config = dict(
    n_experts=64,
    d_shared_expert=0,
    normalize_top_k=True,
    routed_scale=1.0,
    head_dim=64,
    norm='rmsnorm',
    qk_norm=True,
    init_std_o=0.053,
    warmup_steps=50,
    seq_len=512,
    dataset='wikipedia_en',
)
Below are experts of layer 6 (counted from 0) of a mixture-of-experts language model. Rows are named router (the router's row for the expert), gate (a neuron's input weights, with its number), up (a neuron's input weights, with its number), down (a neuron's output weights, with its number) and show model dimensions 0-127. Each number is 128 + 24 x the weight over its row's rms, rounded and kept within 0 to 255. Numbers have three digits each.
After each expert's rows: "comes after" lists some tokens at least twice as common just before its tokens as in all text; "mostly gets" lists some tokens that are sent to it at least half of the time. This comes from a sample of Wikipedia text that the model never trained on. Tokens count by the router's weight.

# expert 17
router:113118149151132109112119118129161123109115115131110125155160106166139147131099142042183152179131138127130116134110117169077101152079123158119145156132096151141097106142085134167128154119125112121106150128122091134102134124133145171097082119136131163151141121167128157140127098091095144146123108117155123184144169094108145121154138138122103159115151112110091123134140151146104133119126
gate0:124143163104140123125127161126100082158151124120152150093132130112124107152120065107159102154133105063102113141088137163127106138121160146128133134123131097107107084153144126169093095137148117129124124132167105158147130122173119082108123108078148162137140148117154161092133166123114156101114169155090117134154093148104132139141119107085137135143127147133127112174089162114119116121133
up0:150128144127145132166070170143101155148126162175107104086168124131132131081149135131086122133113178137150121100124092123161157118144135100120138145166134129121140162087126164128146135125064122119112106149120175147139136167114132123102119148104137109139113109136126118091125123157154112093117100128172100121089117094164105099132153123083149134130135093139131149139169106152130099098109
down0:134133146142132135146127131091122111134130154141135074131173152126075089111126130113161145127078171144156139134156177132106122086124153097131140112133114131132078148141105131143178118117121104089155144096147120155171106147126127081138175129138134148129141137087121069100151149167143133137127138182089116126155079137140105104107144119123127132114129132157119138127168131139103079116141
comes after: " ", "201", "–", "200", "202", "199"
mostly gets: "31", "30", "4", " York", "3", "5"

# expert 16
router:153173151092152112124124128148064147129095110135119127113119117084163080103110088128152128109127110103146158105153122096091103106120111115123153143090126149117119089157131106093128108109131141147098094155126152114166114131145136109163131131122122159095102093117134132131100121124113135114141114110177108105091101124130091182121092096140135091102142111105111113111133088151180103138171
gate1:131142114119103155152084124185146183111069142108135115136119123132138126131138091135112126155139114120118148117051103107112135168159094121129144094115135113146097115153153123150099106145119137151122134147184087124091135088124150142139152156137147129087146115163139121137083123147100145135113151158123177132113121137152102122129160141116121111104133099176177146127086136134108122115164
up1:129134146098116147093136124131134134200113156170122096120147096093126137109153160128127147151134131160118103084128111131136141150093091128146153109146157128131135122154150147065099133116117168127156082133136145116111104096068149138155117111140094099117096172142105151139123143145137171144125126122136172137100132145122118143096124128137079133062147134153102155125137156165142146137091
down1:149103104122108123068107129106160111081127135170126169133157121138119102177098146129134122125130133148124128105145066130135101131118113149097157110131144145164153131164136141133080162111129098116123154114147125189119108126120101143092119150099121111108100101103116143146081100141142108125114114132100145097122122104181121075131088135147116171131100169103112111116119155095162103146127
comes after: " P", " p", " t", "p", "P", " s"
mostly gets: " cl", " bl", " ass", " mod", "\\", "-s"

# expert 47
router:103111092125109125197158139162107114094156099119169131100078145091088145145117111131127091130098111160104122124133124100103098133095114119172118138104116142170123079144132106122119169132131114124110119107167100148119112169119111137075147152137085116121085105121124078109106119135127113135127116109113168115156162142162102150149174126168106111138136113114140155109113097135133130145144
gate0:106133131143121102138163166176118149113152107139127119125088119119117123121146174164099173108120131115112093118133155126131126084078156110087130117111145079127075111111140136120118144113139138089122161125145110109128133127171141161110177158102080139151154146145147168136111148117139141131142098185099144137167149140116116134130116139153083133065114112159154122088121126141120138139163
up0:103116152154135167118101083134134125109131110136123150135150144128123090152118095141175161137070129129145150135095088164158125153133170145168122141129127130168143163129083143133121100146136126149121056146117165127125112167104124150120135095101130114137112110135099141109110096086169107113146119122148080147086120151143121109097125086137164145095115137120147155106151105148117164163147
down0:131133155155141158129155094129108162175142122134122105136119119146118070199141118101143093157121139117143121118142122093127091149155138090126184102105133108115134115140121107132088064141124104115148119156081136150141158103175180161138111113127176178139114096123148149126156122105117142107107129140162137147087132138128088089131111142129127111152120119125118103139159135154139103119147
comes after: " R", " T", " G", " J", " Ch", " W"
mostly gets: ".", "\".", " .", ".,", " John", " Will"

# expert 52
router:147091092169163079123121122124080117096136107153113136111193125166154109137113110085126172151082112131141124156124127119116129105120100157109139117148102155132136117147094126119105166147111153119118170092110137112149140090141152166124137148128128135157114126139153154095112129131118145131093153148114107160162107074108143137149136100159117072115116126099142123127109107153168070136143
gate1:102120094149143135111125137108156135104110132094095128114089128089157059102095117105092149152111127109119150153092099149098120169146122157134132156126144138188122155063136096110120118069142115125140175145106123109128161117161147104110145144103123110155137118135146127083129119141148102165121121128117097147148158112159116128162120126141136125109131122161171191123140118126151152131141
up1:129119158106115179093116131102120134150126143141199175102131148102124126084114132129081130113132137140084131096114122072114108154141164150134149118159121167099132136132142127147150127079143173152146129127103137101114182139147157131113106132104082129167140134135119118110137127115134105111145099130106092161140127091168122132161128114139193149155139153151163135126168107146158131130130
down1:141146158100164172116140153140123134111098153160144080166134079121102118091145080139151126136129151132117168123151121128119093164102143099158100121118131114062162110129133145114123144155143129138142120173127104117102150136077141108068132094170097134152164169113146120152130137138136119114122122120159108130140135125130162106116164087148137155178153112104131155130150138091155144119128
comes after: " ", " (", ".", "8", ":", "7"
mostly gets: "30", "20", "00", "000", "27", "23"

# expert 2
router:151138108151127143127099129110115095107108106088139097103120106139080136128167085120113141115121118181152083111107150135139128144144122155123179104132097114171155114137126136103114137130153106120085100173070106110120121133181157157194139116109118126100070154116111144129125143118123159128150119145125138150136147093138141118133150153122144124078170125097109130116170103163146131111130
gate0:101094096146107146162127149160137096126097130131129097105123139141135105147111115119055124115109139172152128192149158136127109074140099123136089138136093159112139131098153142138116118127147125102150123162127147101126170072128123112156098087093152119112114074091110139150172134132112059147110123154138113140098136127122145144133118095113133140134140119157152110123112136098112135100099
up0:121165123154119103092117145133101123162111163138122145129113132140122122110161145155102119116132160137123179160156104108110138117083183148117181184154126173119128094135144098145136084129124111114154116095096140134148146109120123120131085110111097106166093152124119122113129175116141116151091104181145124152132083160128115165103132144122116095141144146148111145137126117134185110100162
down0:166125103124150137144128132145133156121147077117117059147136109153108166118102165187125131128104128135126160126131120137140123112120136104103154154121165127094119104137124133154146091087145163146124175116128124139090099157152145123093128116180155142144123143154171180094122149117091116135090143124149111135179157167129156104152162141129117106154165145156105108173140114114129138144136
comes after: " ", ".", " (", "°", "′", "–"
mostly gets: "′", "″", "″N", "°N", " ft", "°"